python train.py --d_shared_expert=128 --activation="gelu" --router_bias=true --vocab_size=14945 --init_std_up=0.0221 --beta1=0.9 --warmup_steps=244 --batch_tokens=131072 --seq_len=1024 --dataset="wikipedia_en"
Below are experts of layer 4 (counted from 0) of a mixture-of-experts language model. Rows are named router (the router's row for the expert), up (a neuron's input weights, with its number), down (a neuron's output weights, with its number) and show model dimensions 0-255. Each number is 128 + 24 x the weight over its row's rms, rounded and kept within 0 to 255.
After each expert's rows: a language model's description of what the expert responds to. This comes from a sample of Wikipedia text that the model never trained on.

# expert 29
router [140 107 152 146 121 121 148  81 152 116 120 156 138 112 143  88 150  86 108 105 130 139 110 116 155 135 142  90  92 157 142 162 175 130 120 131 166 169  84 117 109 117 158 113 113 113 122  92 123 138 122 156 164 136 155 130 109 131 164 139 150 128 111 164 124 105 181 130 126 142  91 173 155 168 113 129 120 151 112 137  99 127 131 141 149  97 131 160 127 159 121 139  84 117 104 130 126 153  93 170 106  96 129 131  89 119 152 134 126 157 117 129 129 124 115 129 127 113 123 107 134 163  78 120 107  75 134 146 132 162  85  97 142 145  87  95  92 109 139 136 156 105  76 119 121 139 127 109 114 110 100 106 152 130 123 108 128 113 133 127 144 127 136 175 142 156 120 122 110 117  89 130 121 138 124 155 175  91 125 115  87 156 133 126 131 136 129  87 122 159 112 165 149 121 152 152  78 141 135 137 112 163 143 126 121 123 174 171 140 158 143 140  74 134 151 117 173 153 141 123 124  86 134 157 148 129  94  82 103 108 131  81 137 146  55 148 108 139 166 162 118 127  93 139 155 107 137 131 112 131 143 105 178 156 133 138]
up0 [109  88 132  71 133 126 109 119 143 135  98 104  98 119 142 121  98 131 117 114 140 112 137  92 110  84 136 151 128 132 148 124 157 127 119 124 152 154 180 167 158 100 178  99  97 132 108 140 157 161  62 172 106 121 106 148 136 147 137  92 140 136 122 143 107 140 119 128 132  93 113 170 128  85 132 135 133 150 122 122  93 119 132 108 157 123  91  98  82 126 124 172 193 109 123 115 128 148 122 152 117 122 107 149 141 126 121 201 107 150 124 165 153 135 130 183 125 153 126 120 110 112  75 105 145 142 145 125 136 127 128 145  93 106 126 149 119 103 123 158 107 148 153 132 120 110 100 158 151 135 125 168 174 103 146 147 109 155  89 130 119 110 148 143 123 131 145 130  94 133 102 130 125  96 109 144 129 116 130 137  90 125 130 167 152 127 122 141 110 126 127 132 112 107 144 150 113 129 126 141 117 150 117 126 128 198 130  91 167 174 125 131 203 124 179 188 147 109 142 112 145 109 135 153 140 128 146 131 153 108 133 162 170 175 151 133 143 128 114 110 105 141  69 116  95 122 135 145 118 124 151  99 103 133 139 146]
down0 [116 122 120 163 144 158 138 112 104 111 135 169  97 116 135  91 155 127 131  92 106 150  99  97 139 110  90 142 118  88 134 141 117  53  92  95 152  86 117 138  91 143  87 155  96 124 118 118 148 145 126 120 114 112 155 135 182 139 103 118 123 161 140 107  98 131 150 175 134 137 123 130 136 129 125 148 160 117 120 144 132 190 130 141 105  95 106 159 130 181 118 116  76  88 119 133 127 166 136 112 113 124 134 123 134 101 117 103 132 102 157  90 187 168 114  99 134 123 122  93 123  91 112 105 141 107 154 112 191 153 168 128  95 113 110 141 120 108 116 110 126 178  79 118  90 113 135 158 104 150 145 118 149 147 142 135 119 151 134 106 132 152 157  66 118 134 142 140 154 110 153 143 103 148 124 140 164  88 155 118 126 146 135 119 155 132 108 108 132 116 134 112 122  99 103 152 143 168 186 129  99 133 144 110 134 116 104 120 165 139 173 130 128 102 153 164 183  78 121 118 146  96 154 118 123 149 130 119 147 142  98 146 131 165 138 103 153 119 122 160 111 166 121 136 115 126 140 115 123 147 140 151 151 157 129 122]
What it handles: Function words such as that, which, this, one, first, same, such, introducing clauses or coming after the or in.

# expert 47
router [ 74 124 132 143 134 114 136  83 121 152 138 129 128 131 110  95 144 142 105 111 150 156  93 140 177 128 117 124 124 148 136 154 137 114 174 106 154 158  88  99 118 108 153  93 142 158 173  91 102 147 136 111 147 180 141 168 106 140 157  98 149  89 129 145 109 110 197 134 138 163  94 131 162 143 107 134 112 140  71 126  95 106 124 143 127 149 124 141 143 148 135 104 145 142 117 170 141 163  57 118 153  86 151 106 121 106 121 137 160 132 107 122 112 112 174  97 112 126 138 146 144 148  79  89 140 111 138 159 127 159 134 160 113 148  91 139  84 125 132 131 170  99 131 128 101 150 123 107 113 118 127 145 131 110 114  88 114 130 167 122 111 114 179 144 145 170 121  94 117  98  86 137 132 152 148 143 136 108 163 133 101  94 158 139 144 136 120 119 125 111 131 126  79 133 146 164  84 113 113 170 123 130 108  80 102 141 165 113 122 130 156 115 110 156 148 133 132 104 137 155 110 130 121 143 140 156  92 114  98 124 113 117 147 140  97 113  89 112 109 174 167 145  93 126 158 115 152 134 123 146 133 107 167 134 124 126]
up0 [157 113 126 152 147 136 109 133 139 159 167 124 147 130  87  90 138 103 117 112 121 112 139 129 141 152 137 112  89 153 137 112 140 159 138 106 137 161 124 136 176 121 120 100 119 132 141 141 135 133 142 147  94  89 141 102 120 118 142 151 121 122  62 114 103 142 141  81 166 130 130 142  98 185 119 116 138 133 130 133 108 108 122 154 177 179 102 147  96 172  97 120 134 133 153 158 168 108 155 107 131  74 154 151 132 139 139 147 153  79  87 115  97  86 133 163 145 141  99 122 146 164  94 120 144 123 128 139  88 116 145 101 155 132 148 149  96 108 123 146 131 153 145 141  80 107 181 119 131 112 136 158 157 115 111 142 142  87 136 124 130  96 105 125 130 131 111 143  88  86 124 127 158 107 150 147 131 145 176 180 141 100 163 116 137 155 117 100 159 139 113 157 124 120 103 116 106  91 129 165 108 138 143  94 124 132 102 135 128 113 169 141 128 125 189 102 124  76 128 140 111  80 116 142 128 124 145 130 107 163 116 117 118 166 117 158 150 111 136 170 103  90 152 126  86 166 114 126 111 168 136 118 107 101  93 135]
down0 [ 96 149 101 125 150 197  88 138 137 104 136 107 152 138 129 175 109 145  91  91 153 128  98 104 116 122 121 146 156 152 134 156 138 152 110 144  96 121 156 158 142 138 125 122 114 110 143 122 120 132 103 114 135 127  98 144 178  97  92 133  65  99 145 120 144 151 147 101 170 126 139 104 111 132  89 137 105  82  85 119  81 120 112  96 139 165 116  93  97  96 135 104 176 125 123 137 141  92 119  92 136 119 100  95 137 128 174 154  97 109 127 164 169 131 132 152  68 105 111 153 106 141 127 177 126 123 140 138 136 120 141 150  71  95 130  91 161 150  98 137 143 144 164 102 103 118 134 151 144 145 139 140 114 137 100 124 137 128 160 147 145 147 157 128 163 111 169 156 127 135 156 113 140 164 131 123 138 165 141 126 116 115 123 161  99 145  63 150 156 146 120 114 105 144 135  81 118 149 103 118 135 134 116 135 119 173 120 126 138 152  95 126 119 172 147 115 124 121 111 149 113 138 130 113 121 137 155 113 118 129 147 111  88 155 111 140 132 104 124 103 199 130 113  93 179 145  91 121 125 143 143 117 137 101 156 133]
What it handles: Position, order and direction nouns after the, such as first, latter, top, next, north, south, as in "to the south of".

# expert 35
router [131 140 108 156 193 114 123 128 137 131 143  99 143  88 131  96 141 117  98 106 125 136 112 149 127 102 132 120 107 132 106 137 121 112 130 120 160 106  87  96  82 124 158 138 163 141 134 115 143 135 138 145 131 190 163 184 116 140 132 115 117 150 140 144 116  98 162 150 107 153 125 125 115 163  84 125 137 133  79 149 135 108 110 134 132 146 152 102 142 108 114 106 138 104 125 151  57 166 125 159 165 149 151  85 128  89 125 127 121 144 155  99 115 118 153 140  90 134 153 135 164 120 140 140 118 111 156 201 111 172 118 144 106 164 118 122 116 139 146 158 139 121 144  92 100 152 145  74 134 127  93 148 117 151 155 109 134  85 136 161 131 132 155 105 102 121 111  72 111  98  95 116 147 126 102 101 136 106 141 131  89 134 128 131 110 148 120 133 148 112 120 106 127  91 144 149  99 129 116 157 101 163 110 132 100 107 176 167 129 156 128  96  82 163  98 154 131 120 141 109  90 119 141 126 128 133  82 165  95 153 145 111 137 132 113 125 115 108 117 141 167 122 126 144 164 144 175 153 137 155 150 147 173 179 132 137]
up0 [158 156 150  88 120 103  71 149 130 124 121 187  90 119  76 113  91 105 142 129 108 148 110 156 121 132 173 112 129 164 117 110 114  68 160 131 144 146  97 121 104 110 132 144 133 205 119 134 151 140 147 139 120 167 170 144 151 153 169 119  96 134  95 152 132 171 137 114 112  96 134 105 130 134 136 128  95 148 171 154 109 126 110  87 121 102 134 120 138 162 108 154 100 154 112 103  81 149 146 165 115  99  96 120 120 128 152 143 184 172 138  92 107 113 136 129  94 113  86 133 137  87 107 119 151 122 105 145 126 154 141 129  82 159 102 111 112 100 106 154 126 110 129 142 120 135 115 129 161 157  92 157 132 147 125 104 161 137 153  93 108 138 147 135 106 122 102  89 107 164  94 133  92 130 135 146 126 162 134  87 117 163 135 130 126 141 148 124 115 103 160 122 127 124 150 119 102 111 111 157 140 149 136 151 141 108 136 125 147 138 147 101 136 108 165 140 117 147 166 137 128 160 161 160 150 126 137 130 124  93 145 148 148 137  77 126 129 117 101 148 133 149 132 183 145  92  83 115 129 135 164 102 151  93 141 132]
down0 [122 151 114 128 133 143 103 164 162 132 129 126 146 131 122 141 107 155 131 132 135 110 131 101 136 122 107 136 158 118 155 107 105 157 133 121 140 103 149 150 141 113  79 180 133  98 109 134  81 101 144 138 112 123 157 104  93 140 118 149 123 116 102 149 130 183  99 100 110 184 117  93 113 143 169 122 106 136  93 153 117 122 123 122 138 146 131 116 143 191 187 121 128 111 114 168 115  84 148 136 154 170 137 127 148 113  86 101  99 117  93 114 161 154  88 144 130 176 150 123 111 104 178 137 139 145  95 143  98 121 138  91 133 102 111 151 124 122 122 143  88 168 173 138 127 135 125 128 166 148 124 187  75 157 126  97 143 104  92  97 173 146 133 123 130  89 103 122 109  81 144 139 112 165 113 107 134 108 115 134 117 107 143 141 152 112 113  91 126 113 138 104 117 144 126 111 158 127 108 121 138 151 103 177  95 138 115 114 175 153 120 111 165 138 149 141 112 112 174 134 126  94 181 165 161  85 115 122 140  90  62 142 155 120 122 102 142 118 137 129 107 140 112 147 141 162 101 121 135 140 139 136 140 125 134 142]
What it handles: Word-initial syllables in non-English personal names, place names and phrases, such as Ka, na, la, Su, Cass, Mor.

# expert 7
router [ 87 135 132 135 157 107  97 119 106 155 156 123 131 112 120  98 128 129 108 115 127 146 101 117 107 146 109 150  88 167 142 155 114 131 142 128 133 124 102  86  77 147 141 137 144 164 102  92 145 161 104 171 146 187 128 186 139 139 139 137 122 123 154 173 115 129 153 127 126 120 127 106 142 161  89 104 135 137  90 177 138 140 125 139 123 160 143 130 125 105 120  92 149 106 108 124  86 174  93  96 141  93 121  91 133 121 120 109 131 162 139  94 125 133 128 128  97 142 164 155 152 138 111 141 123 133 176 181 155 155 100 131  84 176  90 113  95 156 142 121 125 144 126 138 107 158 135 115 106 142 100 124 126 143 119 111 147  95 125 143 120 141 184 109 133 151 120  91 117 104 102 104 140 144 127 125 135 126 130 124  85 153 125 143 129 129 127 100 121 155 105 133 120  67 122 131  69 100 134 157  93 144  91 152  89 108 163 150 109 164 130  93  94 166 149 139 151 161 127 104  78 118 129 114 133 164  79 134 129 152 155 116 151 150 114 124 100 113 147 103 158 136 122 168 141 106 165 140 120 135 128 152 180 150 142 152]
up0 [113  97  59 188 119 127  88 160  99 131 117 166 133 100 117 127 139 129 136 119 154 166 115 133 106 124 141 132 162 107 167 116 107 122  93  74 143 154  88 125 133 100  83 134 145 108 118 105 160  78 106 133 151 156  70 112 123 111 134 161 116 154 151 121 143 142 145 135 114 121 137 117 166  90 145 155 117 101 122 129 143 108 119  76 175 131 111 142  63 136 168 158 177 111 132 127 110 142 117 157 101 117 124  83 141 121 141 137 119 124 132 126 136 117 102 123 132 104 160 126 154 128 102  92 131 136  87 115 109 135 138 147 143 166 116  97 107 112 152 118 132 104 156 110 112 157 120 127 118 138 127 120 148  70 122 162 128 133 142 152 121 136 146 151 106 164 137 145  64 137  96 120 135 147 144 136 161 125 167 122 126  81 161 112 165 129 120 125 163 111  87 143  88 125 165 166 125 104 113 131  90 120 124 141  86 148 138 155 138 144 143 127 139 142 138 131 131 118 143 196 137 153  97 123 174 124 124 142 113 118 134 120 158 122 163  71 155 134 137 122 108 130 123 151 138  86 132  87  83 139 129 143 132 133 122 159]
down0 [164  80 146 127 124 106 110 113 117  90 114 144 170 123 109 104 118 193 141  94 131  63 133 130 129  94 124 166 102 117 120 166 114 127 145 146  86  86 150 121 118 130 154 134 135 116 122 116 115 137 159 101 124 115 116 115 135 141 141 121  90 172  78 151 135 128  93 149 141 112 148 117 151 137 200 124 156 139 154 121 167 139 150 125 105 157 139 136 108 126 115 102 126 115  94 165 120  89 146 123 156 113 145 115 134 143 139  78  93 111 123 105 139 155  97 162 108 134  98 133 116 172 132 165 130 114  82 144 143 145 137 120 145 131  98 109 137 163 130 153 138 102 143 119 132 132 167  78 129 154 113 128 171 159 131 132 117 109 120 169 125 150 157  91 110  91 158 148 116 115 143 120 114  88 107 142 135 130 128 123 114 116 121 121 103 146 125 123 104 138 147 149 153 107 120 113 157 123 107 165 170 168 100 136 146 145 122  97 124  91 140 128 120 120 141 145 158 114 151 115 121 121 102  75  86 135 123  91  91 108 167 139 134 124 158 161 123 117  97 116 111  89 145 172 125 133 185 171 159 146 106 199 132 145 105 128]
What it handles: First consonant piece of a longer word, often lowercase after "the" or "of" or starting a surname, such as b(ristle), c(aves), Sch(affer).

# expert 10
router [110 114 126 157 175 132 108 106 108 115 142 135 153 125 116  86 121  85 132 120 149 130 120 127 104 156 131 124 140 147 129 154 142 130 144 144 143 144 126 102  73 147 134 116 139 144 128 159  89 188 141 157 171 154 118 153 157  95 124 119 111 127 147 156 128 112 170 143 115 148  95 159  92 143 104 119 116 122  85 151 145  71 125 131 159  97 130 108 136 109 116 100 124 115 122 119  79 144 127 146 158 151 119 115 145  78 155 147 104 126 148 117  81  79 142 131 138 111 124 133 138 135 146 120 125 164 150 195 136 163 149 112  91 152 111 121 105 156 174 130 187 163 118 126 117 145 164 108 121 105 100 132 117 139 111 117 114 108 167 131 150 118 179 102  95 151 122  91 128 115 110 131 144 110 124  95 125 130 122 159  78  94 123 148 103 150 128  91 151 116 117 141 129  75 125 149  90 127 135 164 104 145 126 102  91  78 123 159 127 155 134  90  95 170  98 135 117 161 147  87 102 139 118 131 108 167 102 145  93 116 177 122 124 111 116 145  93 116 162 168 145 143 113 147 147 113 169 142 134 149 134 114 161 136 123 145]
up1 [112 134 150 177 129 126 140 129 122  85 128 170  55 117 101 115 104 144 117 111 136  97 128  68 152 114 136 141 110 128 132 153 121  94 132  89 121 124 114 186 128 133 138  89 130 159 190 128 121 105 144 143 121  85 148  94 105 121 126 152 149 131 137 147 133 180 119  98 114 152 123  65 141 164 122 117 122 108 163  68 107 127 139  96 155 111 113 115 111 129 162 146 131  65 159  86 143 108 148 136 168 121 147 140  82  82 142 176 112  97 124 100 116  93  99 131 121 137 159 134 160 123 124 169  94 127 127 155 125 133 120 134 125  96 101 121 103 124 115 146 125 140 109 148 120 145 121 150 119 151 131 177 103 131  86 104 134 110 138 158 122  72 109 109 148  99 108 118 115 150 131 155 167 126 139 115 108 103 126  72 144 130 157 137 139 138 141  92 136 128 136 136 114 137 127 136 107 161 147 158 134  96  76 169 116  84 107 112 142  99 115  83 150 170  96 101 118 162 150 143 150 141 119 150 102 127 140 116  92 125 133 126 123 115  81 151 112 145  99 148 131 157 137 109 124 129 111 130 139 121 133 139 120 131  94 130]
down1 [ 88 144 136 125 128 119 136 111 140 156 102  44 123 137 156 104 108 122 133 108 130  74 124  96 127 128 109 112 150 142 144 140 124 166 150 144 100 124 117 125  93 163 124 149 111 138  61 105 120 112  79 137 148 149 135 124 115 100 152 134 125  95 171 134 110 183  99 101 113 147 156 120  98 137 126 122 132 162 131 143 125 110 101 166 152 126 144 137 147 116 110 111 117 119 112 113 128 100 137 116 177  96  85 156 121 112 126 145 125 119 123 116 140 101 144 153 133 159 141  53 159 123 155 134  91 110 169 126 137  90 143 186  97 159 121 173 124 166 151 140 150 120 111 153 100 161  84 143  99 149 105 110 120 201 118 130  95 144  84 137 133 123 164 105 116 158  97 153 132 147 149 132 147 142 153 108 186 144 115 120 137 127 139 144 127  84 148 145 114 143 172 164 100 134  86 126 146 120 123 147 148 161 116 120 120 106 107 148 161 110 124 153 152 138 159 118  91 136 113  79 146 111 144 109 147 143 124 131 107 118 109 135 122 153 117 128 163 141 149 104 127 139 103 127 140 105 131 182 116 114 110  91 134 118 146 103]
What it handles: Standalone space tokens before digits in dates, scores and table cells, such as "July 2022", "L 118–1", "Formula 2".

# expert 52
router [ 89 127 120  94 190  82 133 106  91 164 122  99 153  92 148 101 140 148 103 122 118 167 113 141 101 145 136  98 112 130 118 148 116 135 163 134 149 136  81  94  89 110 165 135 139 163 133  97 113 131 106 145 164 170 146 191 137 136 135 148 109 115 167 128  90  96 146 139 119 181 121 136 136 132  63  90 116 170  92 167 113 115 119 178 127 149 168  99 148 103  98 140 155 118  96 127  83 140 124  97 152  98 108  86 141 103 130 134 118 148 162 129 102 109 117 119 123 117 164 168 127 141 135 101 103 108 137 163 105 169 146 115  86 179  84 125 129 138 132 132 131 152 127 131 125  97 133 124 129 136 105 133 121 168 131  84 123  91 151 150 149 130 128 109 126 128 143 137  98  95 104 110 149 138 116 125 131 112 138 138 115 158 105 106 119 108 153 149 148 147 111 110 130  99 133 139  80 124 162 131 106 135  93 117 107 108 140 131 106 145 150 135 149 175 121 139 143 125 132 109 126 140 123 146 117 148 107 121 127 153 144  83 135 121  93 139 131 127 129 125 127 167 117 162 166 112 202 128 132 175 108 132 176 138 149 118]
up1 [ 92 113 102 145 109 117 155 120 116 138 100 153  99 107 141 131 151 117 138 133 120 173 130 128 155 122 118 114 137  99 120 126 127  88 124 130 188 115  77 141 155 116 122 114 115 151 210 154 123 135 138 124 141 129 114 106 153 135 157  97 115 122 133  89  91 127 110 164 128 110 161 123 165  70 117 109 152 101 135 125 110 137  80 155 101 130 124 115  94 118 148 142 135  99  95 164 146 111 160 140 107  61 127 142 167 132 116 168 103  72 133 154 102 125 134 103 170 154  97  95 115 115  95 137 117 130 132 126 119 157 159 151 184 111 151  96  98 119 138 121 132 121 146 142 119 114 118 164 170 119  98 134 135 143 116 148 129 113 139 139 140 147  98 121  84 109 112 132 112 180 137  92 159 128 112 103 153 120 139 121  98  73 138 151 133 121 143  96 132 132 124 124 170 120 142 174 114 135 168 102 123 104 102 110  85 165 184 140 112 159 152 159 143 122 146 177 149 120 109 131 108 133 120 113  88 152 140 127 135 125 127 116 152 130 122 164 151 148 104 135 120 127 124 112  89 165 123 155 107 145 114 105 135 181  83 119]
down1 [200 117 151 128 140 100 160  88 140 113 103 123 167  73 107 125  94  82 125 161 122 138 133 112 117 106  73 133 116 116 118 160 108 166 156 163 172 135 121 159 122 130 123 147 132 132  98 174 106 124 121  85 108 143 146 137 160 107 131  87 153 130 105  90 161 143 110 138 117 148  99 116 124 151 171 130 173  73 142 159 123 143 127 167 136  98 138 113  96  82 138 104 145 131 131 120 149 143 150 172 132 141 102 147 175 144 107  91 113 156 101 108 127 157 114 119 130 131 123 155 132 132  95 150 146 111 124 113 119 100 137 113 154 116 133 120  94 105 196 104 119 133 155 103 152 148 134 128 172 105 108 101 140 136 159 142 151 153 177 171 123 120 148 121 129 123 123  75 101 147 141 128 143  95 126  76 118 132 172 103 134 106 133 149 147 120 143 152 122 140 121  86 110 112 106 107 110 139 114 119 114 128  96 118 121  81 143 165 138 142 104 125 114 128 121 137 130 107 111 160 145 130 128 114  93 132 121 137 143 120 111 102 104 143 164 176 140 104 116 118 139 176 104 128 166 127  94  83 138 173 110 129 142 125 164 102]
What it handles: First word piece of a capitalized surname or proper name after a given name or title, such as Ferr-er, Sham-rock, Mc-Neill, Liber-ia.

# expert 37
router [103 163 131 177 143 143 122 133 131 135 112 110 145 110 122  73 142 103 111 168 155 166 126 164 106  99  81 147 105 157 157 156 137  65 112 115 118 131 132 107 110 146 157 124  99 163 143 134  69 126 124 115 169 140  88 162 115 143 119 102 106 131 118 174 105 107 163 128 123 141 102 161 144 160 125 127 120 130 102 132  98  90 104 105 129 123 138 112 130 152 121 116 156 136 120 137 115 125 127 126 129 123 119 125 133 101 117 143 131 119 136 127 104  73 141 135  96  92 138 151 159 179  92 115 114 106 159 186 137 179 148  98 117 162 117 138 117 144 146 112 127 116 125 132  86 118 139 103 134 117 173 115 107 160 141  97 153 114 175 124 129 122 145 136 140 145 141 117 111 104  92 143  81 142 114 133 145 133 116 162 130 140 127 121 145 125 167 104  92 146 122 163 111  69 155 152 117 110 130 163 105 157  82 115  97 103 127 152 137 167 106  95 109 154  91 133 116 120 173 129  77 130 127 130  88 129 108 110  98 152 118 110 182 129 124 158  86 115 109 158 152 131 115 106 184 161 166 114 122 143 142 123 159 110 156 133]
up0 [132 131 108  71 124 130 141 137 124  91 136 151 163 135 142 121 145 100 143 136 127 139 155 116 140 136 146 136  96 130 124 130 101 110 135 136  91 130 136  96  90 148 183 144 171 152 114 125 139 109 108 101 125 118 143 125 128  73 122 121 185  94 181  90  99 109 146  64  92 125 134 139 177 171 127  84 142 154 130 110 119 139  99 136 123 152 154 121 113 123 122 120  73 137 115 152 150 132 148 132  88 107 106  93  78  88 114 154 173 173 112 146 108 121 130 169 128 138 146 128 202 141 113 117 144 151 139 141 100 154 120 187 126 172 120  92  96 156 129 140 144 106 101 120 148 183  82 113 111 141 139 127 135 144 125 142 136 158 108 109 105 107 129 136 124 119 135 110 166 137 111 124 114 138 145 148 131  90 124 123 151 134 106 117 124 129 142 133 144 162 135 163 109 153 150 101 131 131 131 107 112  85 108 112 152 144 126 106 108 148  72 137 152 142 128 120 164 109 152  96 131 147 155 171 120 121 110 140 146  80 115  98 168 102 116 122  92 182 120 105 123  97 112 180 117 130 124 147 135 149  96 111 126 138 115 114]
down0 [110 141 140 112 135 114 103 124 138 151  99 122 125 164 136 117 134 112 128 102 166 155 123 153 181 154 145 140 140 135 145 111 126 126 137 146 131 128 158 126 140 121 169 135 123 123  97 144  82 156 148 148 187 157 147 128 109 137 139 140 103 158 102 105  97 133 146 113 113 106 118  98 105 113 110 135  97 137 155 127 120 108 151 123  76 156 101 124 106  57 147 112 133 108 154 130  93 150 163 118 120 180 128 134  92  89  90 134 134 144 103 156 127 161 109  81 116 104 107 143  99 130 119 191 120 180 125 108 100 133 114 108 111 135 145  97 114 148 132 122 101 136 159  94 150 151 164 134 129 162 113 113 120 138 127  97 146 161 110 131 115 106 165  95 113 146 162 109  84 130 135 128 114  98 138 122 170 139  96  97 110 141 143 134  70 150 132 149 146 169 171  81 123 142 150 141 146 102 115 137 122 115 156 163 149 104 127 150 138 137 156  78 135 104 101 155 131 103 156 116 118 154 110 211 120 118 119  96 116  78 141  86 144 109 108 145  83 128 144 150 108 150 161 122 126 116 119 145 121  86 163 111 135 125 134 112]
What it handles: Consonant clusters such as th, ch, k, z inside words and names, such as scrat(ch)y, Mat(th)ias, plus sentence-final periods.

# expert 26
router [136 137 132 151 151 131 142 144 127 120 133 128 153  98 116  99 115 118 127 141 151 142 138 150  81 135 141 134 106 141 151 145 135  74 170 128 134 154  92 111  90 142 173  96 106 151 118 107 129 139 136 159 143 144 130 126 121  99 130 142 105 108 115 134  96 115 174 145 140 149  86 142  99 166  87 136 130 190  86 152 105  86  85 123 137 146 162 129 152 131 135 135 103  90 123 178 115 155 128 137 130 148 112  87 140 109 137 161 140 146 136 104  88  97 151  79 127 124 156 128 147 128 115  93 118 118 166 133  97 158 138 143 117 177 128 102  99 108  77 136 133 139  67 145  60 174 145 113 123 101 110 115 125 140 101 104 118 112 164 155 140 170 154 131  89 147 127 122  75 131 111 161 151 110 119 159 162 125 129 131 128 170 121 107 142 117 123 134 137 165 128 159 125  87 134 141 113 127 152 128 139 128 109 124 122 129  97 174 152 165 128 101  80 152 118 165 120 145 171 124 117 137 131 137 149 109 106 101 133 143 149 132 155 109  87 124 119  95 116 199 139 100  98 153 138 110 151  77 128 117 140 121 123 149 112 117]
up1 [138 145 127 146 134 129 150 127 123 102 122 107 123 150  79  73 115  95  99 116 181  74 113 155 151 174 107 110 100 126 102 115 141 126 130  87 125  78 132 103 132 131 117 145  78 118 145 116 145 106 113 132 130 134 189 124 117  91 135 121 140 149 103  96 133 133 141 152 134  90  95 121 153  95 133 110 131 155  70 152 134 131 161 111 167 139 121 121 124 117 114  70 151 130 134 147 155 166 129 131 121 122 113 125 136 173 134 148 129 158 165 163 147 138 121 137 108 124 149 104 124  78 117 114 116 136 196 142 166 134 133 137 106 110 136 103 151 145 131 124 111 116 156 117 153 124 143 149  83 130 111 122 110 153 127 111 151 119 105 143 166 108 131  86 128 186 124 136 132 139 155 126 161 132 160 127 106 142 137 131 100 120 136 149 128 160 143 127  96 127  87 107 133  94 117 143 108 135 128 124 107 108  96 197 132 109 106 163 128 143 119 150 128 143 146 152 152  97  93 136 134 177 136 121  78 144  95 162 106 134  99  59 164 131 182 120 143 138 124 118 103 144  91 137 112 128 115 146 115 121 172 176 142 168 144 125]
down1 [137  59 125 115 138  79 141 112 154 136 144 153 151 134  96  98  98 150 117  94 193 118 149 107 124 150 102 134 111 152 164 148 162 117 129 149  87 139 136 135 101 131 172 106 134 135 105 143 151 102 129 146 112 120  95 111 134 145 155 146  97 137 112 100 138 147 110 126 115 177 129 127 127 141 117 146 188 161 106 112 137  93  75 123  99 142 149 162 150 134 143 163  74 125 123 146 126 130 118 119 125 155 146 124 130 134 163 126 115 106 148 105 135 124 114  93 135 147  98  91 133 165  92  91 147 136 111 116 112  67 137 115 162 132 127 119 143 137 133  91  94  94 145 162 148 155 133 149 158 126 133 143 134 136 121 104 144 132 169 154 130 126 126 148 124 151 125 114  80 118 110 147 129  95 167 130 145 141 119 140 162 117 151 105  82 106 132  78 114 102  97 116 127 117  89 148 153 130 147 160 133 137 138  96 126 109 112 109 154 114 170 124 124  89 124 179 103 120 135 170 121 116 116 177 113 106 179  93 112 157 106  95 161 110 140 157 153 131 163 127 141 133 177 120 106 125 160  98 124 159 154 127  65 144 125 130]
What it handles: Past participles after was, is, were or been, such as founded, established, released, built, known, used.

# expert 49
router [132 132  99 116 162 155 107 125  97 146 128 148 122  72 155 125 116 114 104  86 128 138 129 138 166 128 149 120 110 137 136 155 144 123 171 166  84 138 102 115  75 143 142 130 129 188 131 106 122 135 144 159 144 147  94 154 139 108 112 156 172 118 133 130 111 104 149 155 140 132 127 133 127 141  63 110 152 174 115 122 124  83 119 107 141 133 124 117 130 139 150 152 119  95 126 148 144 128  91  84 144 138 159  80 145  63 141 140 147 133 123 116 108 136 186 129  98 135 151 104 113 140 128 140 146 126 131 158 104 134 124 133 117 165 111  89 107 124 117  96 168 131  71 147  91 154 160 129 135 118 141 171 139 140  95 109 152 122 131 146  95 141 126 129  82 115 140 114 119 104  82 121 159 157 146 109 154 139 190 164 108 130 113 174 147 108 171 123 174 144 119 136 106 112 156 136 131 124 105 126 115 138 111 122  94 105 145 115 149 117  94 101  71 148 146 147 131 157 170 105 141  97 134 125 131 112 113 152  81 152 148  74 156  97 113 150 113 148 148 160 132  93 115 154 165 130 141  99 111 127 117 135 134 121  95 122]
up1 [137  94 129 105 147 141  73 142 166 151 111 136  96 128 132  88  77 151 105 126 129  98 139 164 168 141 145 126 107 146 131 134 123  99 154 131 115 119 117 130 113  98  89 117 112 121 143 109  64 180 145 193 174 113 114 127  77 119 122 145 139 183 115 129 136  88 122 174  98 125 135 117 140 168 113 108 127 173 137 153 173 115 157  65 126 145 110 114 170 113  95 112 177 124 116 113 115 144  95 126 149 122  83  91 139 121 160 153 104 164 137 138 158 127 108 114 113 133 138 127 147 117 144 118 139 145 126 145 146 136 151 145 141 107 133 117 111 137 138 119  97 117 117 121 137 150 198 103 139 115 158 138 144 175 125 118 135 127 120 121  99 157 157  98 136  98 160  94 106  52 135 136 152 112 162 139  89 142 180 144 133 124 163 133 150 119 130 110 139 151 114 143 111 121 154 121 126 149 134 169  83 129 161 127  96  70 129 126 143 124 109 140  97 148 106 145 127 112 134  89 114 122 132 124 104 127 125 129  87 170 111  95 121 150 141 111 149 138 103 118 128 117  76  96 136 119 131 138 136  94 111 119 123 130 133 118]
down1 [153 136 174 145 150  93 136 103 132 136  83 155 132 140  99 140 152 155 145 150 135 123 131  88 131 157 151 103 118 111 120 113 141 108 174 144 108 108 141 132 133  98 136 113 124 135  87 114 127 143 152 167 117  90 103 152 103  98 125 106 153  85  97 161 153 101 132 101 140 127 152  97 114 113 109 141 140 148 121 126 192 122  87 109 118 107 144 159 148 122 156 123  88 139 123 137 129 111 139 120 115 149 137 123 112  90 132 147 134 103  84 110  90 149 150 168 129 153 132 128 147 141 121 164 137 120 133 158  93  88  79 122 171 108 105 129 120 128  98 113 134 135  88 154  88 136  93 104 140 163 138 184 102 129 121 150 143 121  88 145 139  98 132 168 142 130 108 115 135 145 163 143 136 130 174  84 141 147 189 137 122 128 112 170 128 116 128 105 140  93  85 171  90  87  81 129 136 124 115 128 129 145 154 102 133  77 151  91 141 115 162 111 110  94 144 173 134 174 140 188 135 117 135 104 130 102 127 164 113 142  92 123 135 135 100 144 139 126 135 162 121 120 159 165 108 139  92 138 130 124 137 184 124 108 139 129]
What it handles: Past-tense action verbs and verb endings after a subject or "to", such as moved, returned, signed, joined, sending.